From a checkpoint of a small mixture-of-experts model trained on Wikipedia: 18.2M parameters, a sigmoid router.
Below are experts of layer 2 (counted from 0) of a mixture-of-experts language model. Rows are named router (the router's row for the expert), gate (a neuron's input weights, with its number), up (a neuron's input weights, with its number) and show model dimensions 0-159. Each number is 128 + 32 x the weight over its row's rms, rounded and kept within 0 to 255.
Before each expert's rows: a language model's description of what the expert responds to. This comes from a sample of Wikipedia text that the model never trained on.

# expert 2
What it handles: Short opening pieces of ordinary words split by the tokenizer, often after commas or sentence starts, such as n(amely), se(e), B(etween), M(ilitary).
router [131  88  77 162 101 114 116 151 140 140  77 105  99  61  90 152 126 138 118  92 154 108 143  83 146 172 177 166 135 139  85 150 116  88 107 159  86  69  98 101 152 150 163  99 155  88 147  84 126 106 116  74  90 203 130 184 144 144 135 156 112 100  89  70 106 157  90  56 151 115 144 143 189 100 177 131 140 104 153 165 152  99 142 128 133 169  80  98 157  96  84  88  75 183 102 125 151 172 142 152 146 154 101 171 151 179 125  96 207 144 125 123  85 125 109 211 107 112 155 207 130 134  93 143 174 147 119 110 110 157 128 140 105 116 119 151 135 155 108 146 144 144 140 133 158  69 115 134 168 108 157 134 144 112 185 119 119 132 108 162]
gate0 [147 125  77 169 103 121 103 130 132 108 106 150 152  68 122 144 129 169 126 140  92 125 119 137 141 103  90  76 173 160 117 131  86 136 127 110 103 129 132 158 154 114 179 162 122 155  89 136 105 141 137  86 124  96 128 132 121 133 107 127  81 126 116  71 183 139 156  84 128 153 139 118 117  70 188  98 196 106 132 159 170 118 129 148 115  78  84  91 161 158 114 154 119 182 121  98  73 182 127 186  57 136  92  79  85 191 190 119 134  78 125 155  81  96 162 177 162 137  87 191 120 134 127  92 153 138  94 153  69 205 134 126 132 139 102 100 123 166  84 165 112 117 156 142 132 109 106 144 140 131 145 125 127 125 108 107  56 102 102 226]
up0 [127 104 105 163  98 121 157 144 131 130 108 179 162 113 116 171 110 123 177 134 152  99  64  85  82 152 125 111 183 160 138 114  71 108 156 137 105 111 175 106 105 125 211 129  91 110 134 145 124 135  95  85  74 162 147  87  83 146 122 159  71 114 131 118 186 178 163 133 110  68 122 141 128 105 160 141 197 145 165 152 134  66 109 161 130 143  81 130 158 164 130 132 108 180  77 151 112 126 126 113 119 114  95 108 138 109 152 100  86 110  95 123  96 118 121 106 121 213  73 203 160 144 102 168 121 109 182 105 120 109 167 108  98 136 126  99  91 166 126 169  97 150 229  85 180 119 117  89 119  89 119 113 128 100 125 177  94 119 125 158]

# expert 4
What it handles: Lowercase word-initial pieces starting verbs and nouns in running prose, often after a pronoun or subject, such as rem(ained), t(ells), tr(end).
router [105  77  74 155  38 136 134 118  92 124  89 114  79 104  97 127 170 178 119 121 123  86 151 115 189 106 154 113 123 152 100 116 200 110 130 178  56 126 105 126 159 129 102 119 133  72 171 145 135 145 149  49 108 132  77 152 163 157 149 149 136 120 103 106 148 156 123 127 117 102 129 139 185 143 155 203 167  96 156 144 192 100 125 140 100 187 149 107 181 138  74 128 150 169 109 133  80 176 153 195 168 135  93 118 135 148 140  85 119  80  86  91  62  93 104 143 158  88  59 133 127 152 114 152 151 117 188 143 141 112  92 129 113 108 135 136 132 130 152 157  89 123 101 135 132 103 132 129 156 104  94 125  94  61 117 172 116 148 105 145]
gate2 [136 102 101 113 136 140 150 117 143 144   5  75 161 116 175 122 103 127 136 119 117  81 148 102 188 147 120 138 126 137  93 187  39  87  87 151  46 130 137 150 149  96 111 104  82 147 166 103 138 150 142 141  90 155 135  90  36 143 141 108 158  70 119 172 130 150 170 148 110  81 127 183  88 136 131 176 134 109 165 167 138 142 155  19  96 138  98 124 138 178 153  87 123 133 174  92 120 149 118 142 184  84  76 139 115 108 129 133 104 121  77 122 102 118  75 140 127 100  98  92 130 134 160 117 175 140 108 133  99  94 105 112 140 120 156 124 124 148 117  76 152 136 131 111  91 172  89 141 101 123 106 118 167 133 110 115 105 101 135 139]
up2 [159 102 123 125  73 143 128 144 173 167  75  98 120 125 131 123 148 169 141 114 115 132 135 137 204 116 179  82 131  90 166 120  45 114 110 144  58 105 129 188 157 103 120 138 109 149 120  66 139 105 121 137 111  90 131 112 109 141 158 165 123  70 110 112 116 142 193 165 231  78 115  77 132 124 162 167 129 106 116 167 110  92 104  84  53 137 141  68 157 145 158  56 177 121  67 106 153 134 124 130 155 134 131 155 144  97  79 125 112 118  96 141 140 120  58 114  67 106 113 123 176 162 183 111 166 109 121 140 181 143 140  87 118  99 140  91 105 177 131 139 108 130 151 133 155 122 124 150 149 123 110 168 111  73 138 149  80 140 111 137]

# expert 34
What it handles: Word-initial pieces after the, The or his, especially dis-, char- and mon-, plus non-ASCII letters, as in dis(aster), dis(ease), lead(ership).
router [114  80 146 147  94 138 141 163 154 150  44 142  96  74 122 148 160 136 150 101 158 118 155  42 156 145 140 147 156 113  85 146  90 157  92 138  93 103 137 121 162 111 146 109 151  89  79 126 115  85 154  78  98 146 103 176 108 182 134 120  93 113 152 109  95 141  99 117 132  38 120 170 113 138 161 141 161  74 171 143 161 134 168  86  63 143  82  90 177 162 141  75 111 116  83 116 155 150 123 163 146 132  97 142 129 139 126 107 127  83  85  38  93 118 103 117 133 149 109 141 125 132 119 165 191  90 142 108 201 100 166 125 115 101 119 111 129 186 129 168 100 177 135 152 128 104  87 127 161 127 192 118 127  93 141 176  85 129 107 173]
gate2 [114  85 138 113  59 110  96 244 164 129  93 140  96 147  62 161 198 153 170 114 157 111 107  64 137 138 141 163 121 177 152 126 136 133  85 123 144  87 169  91  85 147 154  76 144  61 100 127 133 165 166 116 131 148  89 159  92 202 166 121  74 120 146 145  82 153 164 175 134 144 152 122 158  89 176 167 151 167  73 137 141 105 193 151 111 113 116 137 132 133 145 135  97 179 127 164 106  70 133 111 112 163 199 104 150 150  83 145 111 128 101 104 141 142  83 109 113 148  78 125 115  67 147 130 142 104  85 128 118  91 158 168 128 113 140 103 152 113 139 166  98 151 154 100 126  96 106 101 131 133 131 129 179  92 126 174 142 120 122 162]
up2 [143  73 163 150 121 104 163 164  98 127  91 176 143 104 105 151 167 141 115  88 124 124 178  76 187 167 170 158  90 135 109 142 103  98 118 180 154 159 126 131 170 121 138  90 140  69 164 144 102 175 151 166 176 104 140 132 135 191 167 155 153 122 151 146  71  67 167 141 114 133  96 148 149 101 166 185  83 139  99 164 159 122 195  99  78 101 100 109 136 180 139 137 150 156 144 126 140 147 146 145 115  61  86  91 124  91 127  97 118  83 124 120 133 115  87 113  69 131 106 123 124  63 117 211 181 144 106 176 144 152 115 113 115 118 192 145 138 148 100 130 111 156 198 129 187 136  94 155 132 150 138 100 173 120 100 197 110 156 121 120]